config.yaml
num_hidden_layers: 12
n_experts: 192
d_shared_expert: 0
hidden_act: "swiglu"
moe_layers: [2, 3, 4, 5, 6, 7, 8, 9, 10, 11]
normalize_top_k: true
norm: "rmsnorm"
max_seq_len: 1024
Below are experts of layer 2 (counted from 0) of a mixture-of-experts language model. Rows are named router (the router's row for the expert), gate (a neuron's input weights, with its number), up (a neuron's input weights, with its number), down (a neuron's output weights, with its number) and show model dimensions 0-159. Each number is 128 + 32 x the weight over its row's rms, rounded and kept within 0 to 255. Numbers have three digits each.
Before each expert's rows: a language model's description of what the expert responds to. This comes from a sample of Wikipedia text that the model never trained on.

# expert 28
What it handles: Word pieces like ent, tic, ence inside words (correspond-ent, Pat-ent, Semi-tic), plus quotation marks, blank spaces in tables, and their.
router:096148128105160162146170163115104146125087143118097096089163117128115115119125181137082078142055149150142092129143124160208154107071148147137077116119123126075113117216030109146123142181135087088121091126138141133123123136150103151163157074119125094134139126170150118065177130134110103103094187138150077116141161140083142157166155091142099109097105181140124146119107183104158098074119174120072096134120170118093133225118088085145115151131173083107083163129110077110139078096131139
gate0:123140107124099145109122080148092185112129074110100135098117174097125130136177124130201181079150144120094134121087130143109140041119084204130132134125069148137175111149160102132105124129131120174175119137126089131067140163145074100124115158068055166171095118108108129115132090115168154096147092115154130103163072108077100157110130091127082170114176211133134089113157173128179140150086161139132068147131108125091154133139115090146127121128165067144085145088130092165076049108159124
up0:090123101109160160160140117152126095123173184185152200143077153130118099116092117160106156110125053155133095164110114150151106125068150093153134126078214119116162189126111150120157126094140141078139062105117094139072121110118147212137112154161110111130159073149127178118127111166139166119123143087087193154120203166135120092136166150079175114143083172146111160179096124102086111102175106074126105196142158139124147149146129097092153159136134118126120114206162114117096154124171122
down0:122146122102112168148112090101098119133162176083141154148176129124098133120138130145136095194158131113139186176098115125170094187170124158104149170080079128127109063123154114160118108158143081158084082074137151105169162161151107124144130078102125159052213215112086087092125112157169102173118160155132066162122133129099112122081175148091118162094160116183103137129115153103078110127106161170164130127133134096122086114085074169094121103191147155133048142096118107152137135130146104

# expert 2
What it handles: Pipe separators between cells in wiki tables, plus semicolons in list records, mostly sports squad stats and rankings, e.g. Apps | Goals.
router:117086093162125193093140135105115076128125126077115131126171140129086172116138121168101108083113119160131105215139081115107139093101135168094121171117108130065121119168096105176100112176180074083078099126081119183109108096101136152169164115112129064102166126185169143042145110139172137096123118140125095065123164180122160167181114087142107113101156126132049169136082136138165105129154205087118132136129172166110149121138133119119160120136153140072161166099104139134145074083149115
gate0:049140127113137149121099123074129122121182113104137144141079196135112163180144143094111128127150101167148144131144109123086124120090099132091109129108167153070085123136119159087177087114145097131119095111139136152112136136186071180219144106124112096126186101161119123102127068113167127155106164173094114134125161121114159074142134143121173159173163121102057178100125179157137197119169124181195100098137130173140167127175154069105157114137079139161143094132077122076092067079124135
up0:080124099129103176123034181089108118161172147070087133135133162152108139163158103121118128107090139174146145139131096077128134168104149111124141133155226156123078163179111133110113130123105125106114154111069146169120152174171102209148155131146140112153147141062145125086115104123167131166115184174143067110152141097119175082143100095130169155171123123102049131102149142188145182084131138133159097125119120112155068114154143091115103084123120138129129107122047150069127175128107183
down0:152116150143127130149119115171156166123084179045147165160166112141127152168163156124170163143091146198114153095180162165069129118156168124134132189149104203130168079138165157144083085129079128148060174140134151149114096148147189149139111184119134099090104198100118109091157107114097188155124121176101124121177125147072138138115058119155132184155094077136123105130132145142139101114113187138158104159144156149165141170061121139155088127088100091169116114111143173107121144133179095

# expert 55
What it handles: Articles and determiners before a noun phrase, mostly the, a, an, his, their, its, any, no, after prepositions like of, with.
router:109098131140159135130163140096115126135108119061116105168190136151158147132194141178179161137126189173139085148118087165163177132055201137133122108094112076089091086148087119145181124160136095143145073124132142115159091135107148148169172091072103137094187124179141120107185151091150160091128158156149133074160107123115173157183160126124091138101123141134104113106079166156180162089123200112129108159147145156160163202117090162099166135128088070138078158094108121165136128148137115
gate0:102111141086123086191142156132113100090152124048168103133136142114099160149116152088102096108123167162129009141151146137161138108109131144147094151176127132150127128119113111144202143159160096119127097139093121134117112071123121143185213063123138159118090135089140159104175123125111116138143118155121124131122097099089040182112135119117112105145097053134098145136129158137137040134090102177147062092154145112151098163127178099175083150089072177143117141128088086108073117129117110
up0:110145103123103086171176144174121077137131146047123091110110116110176129120166207124127124078067156126116066153125185148115145117121108198164050124163122146141074168138192139169176139145079079175135123127103111153115107125067157150076131144153125143131118081129184140116145137140122172097117097133137176105096114183115114165111168091085107121149133031134086121126107124152099163169093120161141145134124096146109101103113116095162125106149109200112135156117099114153098135094034126
down0:090167137210182148149218115123134125113137151162107106145123131155153130184063056145115128150177124107138081129065153099122150175146173177183131163073158166124080120093142150144154113195092118140118171138119134108146152090082091119148170118062086145104145144128147094120114102177119091136116087133177162124132115125138139111116146161076090072110087098060136130172112153141140113125114200096126155157162180151174131132135158080104097074102103168125098104161135123107109067121097152

# expert 16
What it handles: Number words and the digit 0 in sports or tables (one, two, team, T), plus word-final pieces of names like Pir-ates, So-ft.
router:078145124097193204123166203057077141114120114079120099154156128128120135133185166132118077123107132161112110146171162056194149109079164174110170150142127083121100124174113085155112126183147066157163115126132137185114143093166145128153189143095117053115152124158158146095131132114148104102108145147153101130177173145110138093130131108102100129063091146118094137112091095120166150127104129065123124114115150131164136174169085133153148105128125098085062138040091109135139107107169155
gate0:071114130129180182147130105087082153073141112099160142115122153129053112158086149041129117065138144168150085108100138126144122142100137129128116138140145135230105138118047122058064149128148124156140119112104145094097161123165138083121134128121109183086138094117118166095097125159089160130105110131189153171116079165118187116170102170156136099104157065102134135143196149158146086149103110150114184122103137149160155181126105139090097113146127148126096134119080143110078075164190141
up0:118126186104165103109185121167118118119073159134171171112134095114157143145143187204045111195109151096154116121097140195136157118170088110162121095130110096124153144150165111209159103086166087097119192149110132158150127123115182130134093135095174090137112082142156135113089145131102097123111121107142106099138101132109162200158126083160127107142118185134161091078148078061122103142078139055080131167144128122110071114138172112136111135158182086084144175102123130085110104121141162
down0:189175155166152083110143123171093098144119164123062105118114093160141153171180178150117132138174120154093162157126131165121148131125086134103063088110076183054133119121107146158116154082141163149182173125140117168137112093155167118173131057143153138095153098148149115152187237153079106153089136200103086123116156117092105150112095155106129153131083199186103109110104086091161117186135151109143115152148145099107125128150116114094164137107147109139110140100107134163179151077124095

# expert 35
What it handles: Table cell pipes and digits within scores and decimals, plus word-final suffixes such as -ly, -ness and -sh in Bollywood.
router:092102134134130109102158108063096115158112122097099164140164136128089144124156151146098093108070136096133129172199130096136146114042191153121157154108143125112121137140055070161202135140143095095126140118097097146144170116127175194129166110095118112083117129147175160066118064132158150071123158159140118107136173114157133115124149120161121187094133142181079131144089115094166129157113111111086138218124144168111146075164121126103159119130124055033101167086143098139099107105120147
gate0:149118132096086158082080106090135081055147159137088144135143114116163124082113150146061152181091145150135147097185111138074127065139162124119126103125187182153065135178129142150106127119147127100103115104056155077095127117228120192139156111116124087118073094165118143109129122067096113112117103075153160141067097132149103162110120090103090145128104094192141189156151085117110043126109131136133134109175074179134142122130147147106130095150127105122129160117125111153109096085130187
up0:174122122124103131120120127168111097113128181148077134107127121121158114072153151132127125170135133150125140087137105127090117054137142141140147108104155127143062121199135095115086123180118164097086102122074150079122117124133154194143179098112082089112076122197056129101155107116088105129137098071156111121121134112105100168116073083167140170155148081167163215121159123118114103175088092099132099167178098115146205105151208135083113140130166098104096113162099085138078081087143119
down0:088147177153140075140162165155128081103132115119147090155053134179133093093110109138088116120190155124127059115122241141111102164173159096057129095114103090094118112135181109166179121162152145118127117170131116113125147109124166140154118120161155129135095112162070060153095133170177125162174153156154125173149099102106157134133134133135150122131072122120076177095130075191156088167115120138124155142057124173138101154130145104140186117171114143139085106158108182124171189140096144

# expert 19
What it handles: The digit 9 inside years like 1998 or 1970s, plus nouns like season, team, film, game in sports and career biographies.
router:121144132097157168106175155082057164132096139104178167153173138128074110094148168147103118119158108123103069104111138125152119130089171180114099185148182094096134099151080080162172129108175101150130082126157134177129105135139135200173157076106128075087150124133122158113154159136145116155092156188162141179171198147114161105145148139075128148086117127109095124125077122169146151160141097124094175164049187145134156137178093117129130126133164159085119143153083122116179114064116181
gate0:099088202137090135118121125073135090104134191115113174140057115096143119053136098123124133096091184157121120173136116113116099114157125070112096100108118158175153172167107149141078106108195153151111116141154153114134174095128152117139134125144126108105086089145118141152137180135122095154126153119114122043122092106120123132135139110124104143073149170111118088084166106086132094151151182044146080050149113158177136137093116201145150179150106159179121136063140148119178162162167188
up0:140142096142087141159091086113108176132137093168130103104151098071136176205140109142159101138104138153105115147129111101131145137114157131069091150135133136168122114116151154100116166146150140122070159089118134124110138146133120096072153091139159151118115108172196099119124085160045115071137159140086111114142160124227125105104185049157120109167082159071145110173163144085118108090176160116079119162146109154097190140174121120100057185132140137105110173147120155187058104115148106
down0:165148111165061148076137121143100087140148138112094128121164144099166079147119152204083171124132104059154086116058162137155114040115094113148159099109115105097093124104102130125128146126095145122115120100118143162135096120050144176150115108173153165137122094144112139177118193134163163143176108136184155136157125157055105067114107173088113062129121133133136120163141089111122154201156054152156105093118132156098179133134047112098144097096161165141174088134123130136123104096128164

# expert 41
What it handles: Line breaks, hyphens and pipes opening table rows or list items, plus compound hyphens such as north-western and Saint-Michel.
router:074118132131169169125145099092150104112088171111141136124154180128099140155171136064138081159114152162109132181163134085160145110078164214102162160136143130121131061189116092172160124174155092182119062128134100152129145130173188110139184107135123103138153129171151154128116166139118122127080177189116146118117140159109158118135110140138138177101161176162114203132104154123157106142136122148127109185098192135102191180112138086079160123125134147047092151140096079153128060104132112
gate0:191104105183129073135044120159126124156151124114109178136093146154163182098156129117133091086178137131107100133078145150124120139110093126142119140153129113080173079115159170104160104167129151161115121130182169072103101120142168106180209177110109166115156122110139116152136142146120127227129124116092115133101072134078063166087150133134086130133112096135128006098113137085136153161112139151176108127195146099177117097161112101153106124112146204152153120119120143157144116127149162
up0:093151165102103144097186111156147077127171092137154183133131112123157146114099125179091122075143099093118114171156084136075134118094156149100121140060102067065152162125148137202126129105098117140165094120122068133120089108133113100109142068131108149096140118188098138064132123073128129102172091102112131079103125119132112130106062060183104104096123095107113098101089059179127105171120189099144093189100177195135154096084094172143159101127103102133144179109139126135133083140155110
down0:116142092137136154098139091123102130129167086143203183147098148162132100145208089153065168115146124154138168174210117101164099103162155173130134091080156110152153128141118148183121128151087170145112115132136161144129096158156187169118172075126169142137143179181205173104069191114174133099105145125088149079106156140125095084171120103097161127139143138190104156129119126133183121084142131067140159166136124145103079125182107139179121097042138130134144144151134146156124124142123167

# expert 42
What it handles: Standalone space tokens after commas, colons, slashes or table pipes, just before a number like a year, score or statistic.
router:073170076108158180149162173118111165100108166120104156157181136128089128085136134147114073106101162164096061169189110121131148133078130143065105128138148129138119105170090138140171187142130045111095082090153153175106108149129121154128173088112136090128170126085139105091126150127154109084111185129105084119144186129143129100120145145107117104090157144135062167094120182085115083113127087107101081108059147156135142149160098108156177126148134143081086152157053135121132096059172157
gate0:054146179193157164149113091142137123097108135132137081039155149128128132188113134111155087130101170132141133149124137090070112114109146125112131149100139115107131167018131086109075109192121130102122087117126144098134190090129100156186136185111131129139124142196146112130141144163090111106073116136149107102103161120114111101091111102123145178130188084119102157140137150198092135125089108106158170173063164153101165146132151103070192091122181090188110130100098104101137112153114157
up0:107125149146127168130150077111133163048062084089087134144107152163149123070149143143121159142184106157078103145074125177096141117110138128213166115079165102129100075097139104096062090090152135108117157127084115132128158065072096149127158144139125106175131131146104090135133090100131146157118180200122153067115102173130141153146115117171121205129158137099138120072126115103176076161094143139160135159146124157138127105136073143120088063131123117159114065137176124166073108163083117
down0:111113152118165126144149063178119136100192103118099107124130127149080108162110138116078149139105139183152055115095119179085167130128103192126103168096116127130081138125097128111112103127209126085189146189174131133132112163170165121120116195115103123137153153195158174066151137152131173101117106137126151100134078113085157131167082131161163121143106155171129065113087124191120138130101165099142119134138106127165098067188119106130106063125101137133114156126076152089106033165100103

# expert 56
What it handles: First digit of years in dates and births (1962, 1988), plus words like following, election, previous, Preceded, change.
router:066136120059181169133181122136108154073147153117149156153127129128142130083166187124146094129153179136054084156148111139109141181086182169124152151198146120106079141164113140130155136131177095100140043129120148156121152118147122119160147102071110068102176129132160146106136128104172103127080173189032135133108168151104159129167148130085143126119150151098087158126091113138138099148094112110122123191120141156138146120175096084086168094130162121052080167121163110130102092097092125
gate0:112163187151138117119160119145162090105139083138140083135101125129130137132174137148067105082114127102098112162151099073123144157099166110113105126122104111116179120203142188181172182173164117149098083093141179150113064114134140194117107131144121190107170130089176126113170105095171108115185093105125100150147119127059146091138130185152109072117096101078150139157149119158103148183127139076173120100128199214110161079143117084138174138165141125092154102149095102177137115132170122
up0:127106140182186167142149180118130156063103198125109110085116110186119117078143148082114158111125132125151129135076160097162095105123137097167170090074119138080160080114100090160159113130107060153140136115173148123131147026104120194129116137138155140134135126087152155138130145116128070057075143116104069114181155151129192105154123111121120189137154093097146131214136100129130163125169091154165146113094109166122098137177170084136159127137162110165162140107127100089107133105197133
down0:106148156170147155093125137104119123090127169113083097156114173129155099164095156129164118138073111104100121098159107087140119092120100128165118140116147136119101103085108161101188106115148114083122067148164127170126161172160106154139144096164162127104133166075131134128100156152242069113128132148137088157093101101141086094135113140165136205108082150133099161157075124099138152117175142202120119132094105116119167178101173145143185173017185102130153075127116090141112161140136192

# expert 25
What it handles: The first digit 1 or 2 of years and numbers after a space or parenthesis, plus word pieces like nc in fonction, lio in portfolio.
router:074086082115166176117138165138126196071100179129153167160135092129082129121154185110164113134158162171108145159129116137119152128085123189101096152163135113154122135153113141122142213144183109155069094127124102128080095159180096113133181100088117110129174128126202139133179115107156106130071194163075095112141170172143122110139144090093112130091171152164058140140122110125132100142115122114120133151119147118135167181160060120138124110128169129114054203139131108156101094058133158
gate0:123216077137174124140150086119127174159076164126108126193117092186110105080159156125120102177125096165111149147181117141140141053162140176141141069140198175137122115186080159121088144105132136108136115113154152119136136095124164118163154103108158110136175054093134089133108143062097150081108128151137120147104130129165177136162088161119168150066144166096164143105110101073110120147130129092125094130167142139130038121132093152076143095181152121086112153074127069163157107106117117
up0:146094141070154122129148107158140089100122139079162148113162112166127138070097118107135080101172173163150101165132119090169145148063162107142204171155165148129134046100164112176134086128145144176180098102110170129148123093112141162105154112118113105085141089108093134108158173153140102172121223198082143077177086123078142141165125173126157082115139142133104109140146092131088156075110125127069136128134187128130108147096102095102116088161180124137094129170129164167159066080139125
down0:097115141146070102122133090139140128140167132114176076099120089131116093099073102107085094145099157153164122177121112178121131192152124114169157107133131122138159059093112155204151120144078215153173123164102152161072125127143146125149117118110115180055156189151096084112094093139173150103125117040173079123120115207083191131104174109132110136143123155142077102142068137164119135121088154166138185169170075106116154160116140129137131110125098167129113127141143151135167156164133160

# expert 32
What it handles: Capitalized nouns naming institutions or entities, like City, University, National, League, War, Party, plus common nouns like film, housing.
router:081119117113123132139123149157121105134110099106115167168214098125168138129099166157100101088148141097138068156158148175118155113055127147088125186173128096027138098154087130155142120146186155151107068123152121113133142152133126120134169118063128079134120120184209121102136134093121132149071131158103148137191099153174178102185160132146088139111115114119138147133153148146134161086143118115125187177095167177114127176139100132139160121141154102094071203106095182131123097153124206
gate0:139094109085100150116131177152137110134172087121140100186141117147146198109159137112150026150139180144138079157181109111120153191136082150159165176174150125114142136161134149082122129100155141155086137101143080097110075178141164157118174101067136154074085147106152139137075092143165102096124150130068138195156123153138186079123129139065134196099072178118121149100130122106119074120128130116172147108126113152130131093151157122131112133107104194078153165089069152083099120098122109
up0:135045172093107116195114134114103087083086150119175157192069155161167144150114152116154150133141106072162126142090098141133110105126183080067125077056171161160111115109138144125123141150146126161193110100105106127109118137196142166103137157185109169102165128156086141142156138168152121204081144186114119089163151114103168133117144114119130064157115113108125089128171131123091102123126195090145147141180215160144151142084149193117133108143129127156119067146148136120127124089101152
down0:121083142157117145036090083152138103155125189121128065157124116077090131140188132111099098099081175124095119052210176171166134136087106142164088162143112115141123174146130093149111118078197173115138178129119137091092129147119090124115120059141114148142074111145097155145150121145141110142026159067101127134115152125158141116167109109122114070127120107119149151167157056099117123139133091151102150170124122134129098129082157108111162069130119138183166141151170096100103128171080134

# expert 5
What it handles: Digits and symbols inside coordinates, degree marks and ratings, such as 41.3241°, 3/5 stars and RGB values, plus scattered word-piece fragments.
router:048131120084166171079139124147103122135115165127159114161135153128154110136140204162117066098120141135102070198191108136140127118054148164118144133166148173138185089150130116110115172115125099147124129128167122140118136142148177151146133133073116107108169126160096190100171156167160070137109146149144105119179181145059143103179169140106108144113182114157096164106094183098092098182140146142103130118112159161099158130101157112079140178132162132087065148097126118094032113101152154
gate0:107108110085126124118146156157136141106113144162123115208137043157110145157181180104138100124148098118098139161106200133141166088100128162145105103091158158166176082096146123136138166158086127169146145121104081184126125111137059158169072098111151142159101101124114105142044114127131052086173099172112032169144158131084152103148129062118072070150153100124141156181113082120114127144145152126116114102100134161122109116112171065103162148100128119117131139089120075154101136106103181
up0:160148177102120134171114085074105128178175112091101158067150183115153148117122084138135174133072097150124151128131135097196109188172139165099157153160122101150094184151111159159112088119133132085127111084094170105161118129158188091118162156133100134088149135140112117117159133139118201150094140076125181101088071113182139168115133158116157125080069133105154087130119138131155126117143133132146187133138120116212112218126119189137097102141113132120139159124086189127179139138203081
down0:113074090092152072200130130078140107162113164073135132102101104171125160120156132131123125159113141146134103135157167164128148105150131109086151101156130096124130125133050118160122118165112132039076128059091092149111132084118099094097085106156190152082112145164155113184118119132104162179077159149133130160162110188136164157143195153160141131138083212161133092190129069045172081088161137127090124137147139087156145155137115105145143160181114150119139150131143127173150159152108158

# expert 49
What it handles: Word pieces inside words, such as y in accompanying or oxygen and al in loyalty, plus adjectives like first, more, most, same.
router:138130105161197146092203167104103162101134150114112190067139113127127083111174157155177069097103079177101092155175097109102130055055158132140143147139131105111163040176138117119158083151118077118131101126123128100126125112119137090125139093147088093072124124134131074131172164142131133105131146167137115152205130162055127122144151120110106107118127109129122177117072162093198135170131158119078073159088146185129142181144150099097139105134127109099107115143091125168167073109097133
gate0:133163098164118127150140046134154169127118155076102138136083155127085133115159124131112121147089141154108165226146148156110108169136159152130134149138143165165104149125132052125121141140159117110136111080094091138156133073096205139154150117137105172084123141131131152064135138077127104105101129128141070060127136178129137084174092178086104159092170151069097210093084144193142099149137144135089146116144125147145106149110132141052225109133134150100123130092095087117067123132156105
up0:132158166132108156113063032105181096165128094072170143125129095125130111135119139157144131094127162155137184115124108168094121105147093090131114145129118158082165130127133147167174114088132175139070107140130162092077096157188124147151124182151102085106117140107140111083169089087132086161129126137103110154157094175164159074131154160126145124189068160147158061164140160175150151058125116092176155124189117056169137115129163139121187079125147141124075112055133155134091128109113142
down0:111206089150163060081147166191109103072097138156108136143138057089130157087120125150097099088138159109135165096100112167102127165152073113144131131169191166119100213169102157160171102117138178124150096144157142134129072128142111099123141155115144115184141107114101127123123116101080109100146170134141084192124160127139116117145096209142176134167107153133122121131190077060162097146113176073113101163092162191165117119140138123138137143096085167082164117127111167117117151180120100

# expert 17
What it handles: Inner or final digits of years, counts and statistics in tables and infoboxes, such as 1933, 814 and 413 ft.
router:057121088173125129100145195130145090120126126112157146154141121143180118055171155112116084107062154116184116162135134123201142163071137131111157154154093081073148136143069088180160109150123095161171122130164103187114107040099129208152131142122116087138134122120071155112150075123102096118088178115128114166153125136099118140159126180147138150130144116169074171125079157145151164122130134137112148154144179150071089130130134062089173096110193125083135141085133125126088125114161112
gate0:135176137034160103136129090125125131149093113110109070106149117106119128128107107129107131129123109150093063128158112054142215080145142074140136134144161097158086142128114114081124165124128158121101111121085156122073053126168233134017113096095133133152051102081154160107077124104140123143152130174158093162145155155134131142151141149099102107138156142092119163095138119129088121115074152172103121145114111053098146148119139104101141093092116170104105113143120073167090096088154120
up0:112134120137118090120115110122138117134158139052119211160110128130172119133114154125127191125148058164141117128202115148094129125145142107173093116147094149130161152169117148125059059163140172105122147114121101112173141122221060089108165129137109101156082114155170083098088098092114164153092108126127141139040172141103132140096143096125116169127025078123098082131108122127176161170091098120173143087131094177146099153128093130157126159104076121143115180162071144144126120160137125
down0:167126141071103119136097132107110157144094121155080131125094045080125149140107134124164176122151104116090151155112109101157115116146134111093118041116115185193125179155173142080117138151103143112093092151092086112066152073134067140103130105141124167126100154149139117122105128139115109114056141081150092138159113077140088137103101104080157110151235164155103199131129120140072074085115106149136069140105049101087114136117087153166082128155167171180148139123147127138132089153131115

# expert 47
What it handles: Single capitals or short letter pieces at word starts, such as G in math formulas, Z in Zack, and DNQ.
router:106153142114168131148129170163128116134128150104157156111153133125102106112124141196142109099122092106070128169170092078156106087041152168070159165131118136077112059131107146129145075192095153138126142126042160170156097072083129155140197123153109091116170127172133130100113170163143090155136136138103111100136183116126184126109149150104113134089144172117086134113101120110128097138102111110084127156124166133106210136103101109062151140123164131088027084122168138157091146074107101
gate0:189131077097145164160140108174111101131142193093103111155188183124177123101153104182148144095108175175072138111147094208112159148143134172109154191135115108099142154168119065101149122114151092174075156094090150147080089154160139129089112139089072067109079106124090173121133102113161112127145140086157180127056096114103140139119087124112118098105114122107118132162130090174093117143141082126098138103117061140139159074148177116172117105167138153127116122090124128132066101087164188
up0:066120166035163104141122192103149154148131141081159111173125105115148164127094166101105100101124114144161132065089118127125160091106122098080140133152132109115157166167114210103132126138138046082100139163085187132177075148140126135145073112156081146159084125127145133136139149085155061130086168118134163155170141090109133159178146130137084134151146163077146122093138083193108119090103124109102087101184166119079132135161128119091128171136113075097154113144119110059076109160109079
down0:107101100108170138137081161145102133148117113179151109145173109216114085125114033160162148091115160114070130122064116160100171130112173087152116188139120107137093093135055143117136105173142156103131119129121104138115133111139149081060139084183118101110095191144192104121135149116149140121062177134127103136137150183079108159114124153095077091122115129104083101142138080132114074139085074163141084130096143161125116126121116099078105106089095173101125086187117143143128101146041130

# expert 43
What it handles: Digits 6–9 right after 19 in years and seasons like 1997–98, plus closing brackets and French pieces like ne.
router:088134132094138095089168169135109117091091090067095138159170118157130070110116159124098082140129172109211077152158142109097152138061149161096159142145107131064122136157063098200163168150135094114127109104102096189173121060140097162154194088091105063154114122176078163105127162083123081120119150138164135167124096137108127137147145149153106113106111104144107176131081170125178147117105107134081123152119203135120131118153136108064157104100141122078108165141074124090161094109115108
gate0:092161128100086165131135179124089123143197150121164145111184130167035139116152123075148137048123140148100131105183114095133194119180127184169086182146065099135184184132148102142148117116093137153096105126126104104088101117107133113121165091126125126139079155114123075091116090143138127131117125154157075178111124107188147095145065110118121099169148107123112167089161114105148099088144123087069110117108085167083158145079082147098133171085127127138104126080097111168105082202136148
up0:138079108149134110118165144154114072137148160139191125098149087158100104186127096125067130115137139127166136123135080086173109163114140116107172179059146059159055081087130141181127107125116144134219168134139084158151078118103172109132176144088180094142133081115116148111090140124129106074150170144123112134197152143161203106118147152146163097146116094148150125117128117058092139069128151131166115185108136098109140119100096108112066165186131097150102143131102105049144128130145105
down0:083160203123135122144136093173133131190162167187093114099090137160111202111075111211112161134109106156046154130100099102148115129121175108160155093143134133124111175090151137127116127154063118138072155166108130095093108123143171136103134177196112122133173177157135118154105076088094097109085122130108137091169057097149092156162140162159094100166166126090060091161166088091149117071137152139075137118148155088123106118152120156172094093147162158130106141122124151146112103156121086

# expert 40
What it handles: Inner syllables of foreign surnames and place names, especially Slavic, Greek, Indian or Japanese, such as Gal-at-si, Ol-ek-sii, Na-ka-jima, and possessive s.
router:090138120113184178128177185139058159081111149101114192127083182129119090110141127151085089143083153154174116196147137124171129140058109153133145193158126121121165129188108153140162131171135090110138111128128101183124121141138136139159147103071110117127139129143124127092130116137163140085100145128097137117111130160030148098126124136093078103101140159132105150133023188165183123119154159142087053137123111161124177160116091101125132122129127118079052139133097110143105060080150142
gate0:097126170142117145129114125113149142174053089152114092108174105138140097090112159165125182143116096155115110146102164095166158134139143133126109107118163144157128143119149107163130128147115107123083081096083064117159160054155130131125139168173146082160206092095146134170092140166110099153115163139176168153199218114164178113093141125079130112056159153164067102125150151082126114105157093118145140115140144141146143073154101156138138128200118057175161118090116070127168173178159103
up0:126128151195131191118158149076147106132094098165076136140152130145117124087131097116103085117095116117069118182104115170189101144145112121170165113161108141128166160194141136103163108075022088150140096138055160169118180089111079116166104182202085083125155106108096159208069163109127108148120122140136153129143150123133143084077121152114113111095124100121154106133140146128113177061121111127123144111161124109123165150148056130150159124127115134134155072130070143101173100161098092
down0:077146125186142145092162090095111117086141172141150167115144068163136175163111128160178127137100082085127132145073136158099111138119122169109113115177112109115123109149116133186130121103143152143133123072081160124105148105142113085089136101079097049128140147094136124162121055127101134120133106087091159130081087162091111115118062129122128101145205104088099170062173199098139091166085101167122114179111139020119107116094097119127171157132108116114140146133191092079098153129169131

# expert 62
What it handles: Bare space tokens before the next word or number, in prose, table cells and headings, e.g. before 1980s, CIA, 0.
router:123214079100158127124094100095152116119101161162124135124143195183106137110137092079124112112141110125044102119112114112171114097140111144118164174098162165093119154134120157112130124208145118038073059110146082142091085123170105150111185121118158117150184115129152124121126185129092105115101193157136128137144171128158160112128074119123172095130164187135128151054140160163165100110156106155137132116171109131218105129163148123162128126108122136080078129146122081160151064098128162
gate0:105090129109133111137095209171087113116177149082101069127118106082149109151103152138138092079081157167152098158147144129160158114120145177122115104140069133109153099170084104186175099144154120149182134151092147129163149173139165073132140117034083132101111112158138194111137127130124086168144115086119169110129125151062120179133181080160102104116114111198114090109111111172116153125120162098070140160097150100093178185137183127092168100154120085079107157139116165140072094117111114
up0:096131105120110133135124210136118141174103072163114154126175117118128092107131144139181088137107140166132108150087132099095133164101115170153130118086219069164144128154157125088182149132120100133161139089219089108126125095124112109145108127164139133109104107131089132108130108212109090109112135051214181078139147081083129188142185167198111147116115139186104177140117162141131117089136124146115125126109116171123149165088083109122107123112148108148109092095124220132111114134189112
down0:125209115132117152135162134122178159125145138137105149094125123109108076047208139170126143095116090122070071179141129101075094121127128169194112171065151172126122088117199142044148146126143130128120124101121091131139094166076145088103061088134110115170113071166091161151119153122087109088140152064115126117115163161167130138110067118138172101144138159138104165146120134123150145069123126108103129121118209121120131188139095096180095193148099137133105139083143139144143112171144128

# expert 52
What it handles: First digit of years, track numbers and table values (1974, 2022, 12.), plus pieces like fo in Portfolio and FC in club names.
router:067127136121144161099122152149088164129137160119178168160083126136125123106122174106121135125097157150123136187132102173123153144087166155109138153155118145124094139146109107160122095155171110140120076102139175178094139142160166140160191109081120138112181126157157111070148135128164101136106163167070152125122226196132170112154146111089101119093136181123045177133108161136168140124145128111150137229115120164136161152181087060129182102146177121101064155160096120135117090085129183
gate0:120107164129113136198096127168143163100125069097162070119129134130093137132154116071083117139156150110138117170078161093136172067157183121159071166118064180107084139126105187041072100171165095080104088159110152073110145165165163154128147116109115133152122118105104158126110117132090080109113179158159070128237131087183104117093128116147128097102143093150088161111175130153159134115130093149082140100140141087098119157120100137123075123121081116127097092136132116111129109116089080
up0:059122131128102149193130117106122155102118113137083131086122124167139159128073166079094116169215158122122162166086110113107123188158152125124142177115172163078154120089115170128127152123106145113099126091164134081104159095137110194124156126083161195174119128124109112124126109093164135148074122178124089091163111108104126078120151151123166187198110179105132137129129111185108150111110111187160116133163130105181149199139123127156117072136072132071098074113151176127121164115190075
down0:149093114090085089186117102093111104093105134133105153125106096114139105138156149077131144065117131073096189118117135189137081182133106134086109164153120188116138071167185138156107174123174100124109115183104160128148161134145113146085141103180135104133098212121130112103082159133131132094156110178126120030096109049177125139121080173117171154132151149162139117063111145173161076187110164117103103097127095091146093175145114096126154135170128125111147126155103153157160081144174156

# expert 26
What it handles: Word-final s, es, us, is, as pieces, chiefly plural endings (patterns, nations, scales) and s inside names or words like Crusade, Discovery.
router:076132142089165155131157147146108154092117128114117127172097191126096124101178155135125099122088167161128115184151124090118175132074133119127171176150188166108134120191143110122142151150120094146075149126171093169140162149169104166182200096084131180126150120161142149095157122128123089079093164154169113127135121161087130137130197111094088124073146090130026171119113151158132136120113173104121117133094116159130132168178147090095121133151080148077079178102145086172095121056185125
gate0:159100132152149090147170124166173120074121122128119241120110155174124091115126126179139105128112122096151101155167097177128095145058137097131142197155143094116144083174154160118104122165146170130096095102125189146109163103117141124126200053092119145130138116150094130130108087112135096125154109136106089103091104070090164158101146139128111102207112111143086118174071126090118037098132105141086063105121118101176171183116134097111121101175118168134128127117110116104089069130085150
up0:111169053149104147122122131120086164169167166142192063164172118113128153134151168120130155136110142188124131110113207101136136117137140107145071112145123145140116148101120049110152141103103112120155135137173088104150107142170094156139117142109110103083133145122171132134167121116081161130111133146145147167181103164132154155154169075099136180104107164122134136087148170143138199154107183083157214166096146172064035092182107124107105147078145108091166178116175119162146170109100101
down0:158134074140146135114140070116047104146121148109103153072105092199160150106157112192111138153136186139184147120135061131143153139142145131124103127104141137121085141098095130119174104159141148081104102077132178125125106191077159181108129146142182083132119144133083154081135186107133096120105138088094124081098128149110142097144139135096083097129189096135132163155118181137123047112109091097157132128119161096136129122060118086146154070227150107182131067172114143160151134126167100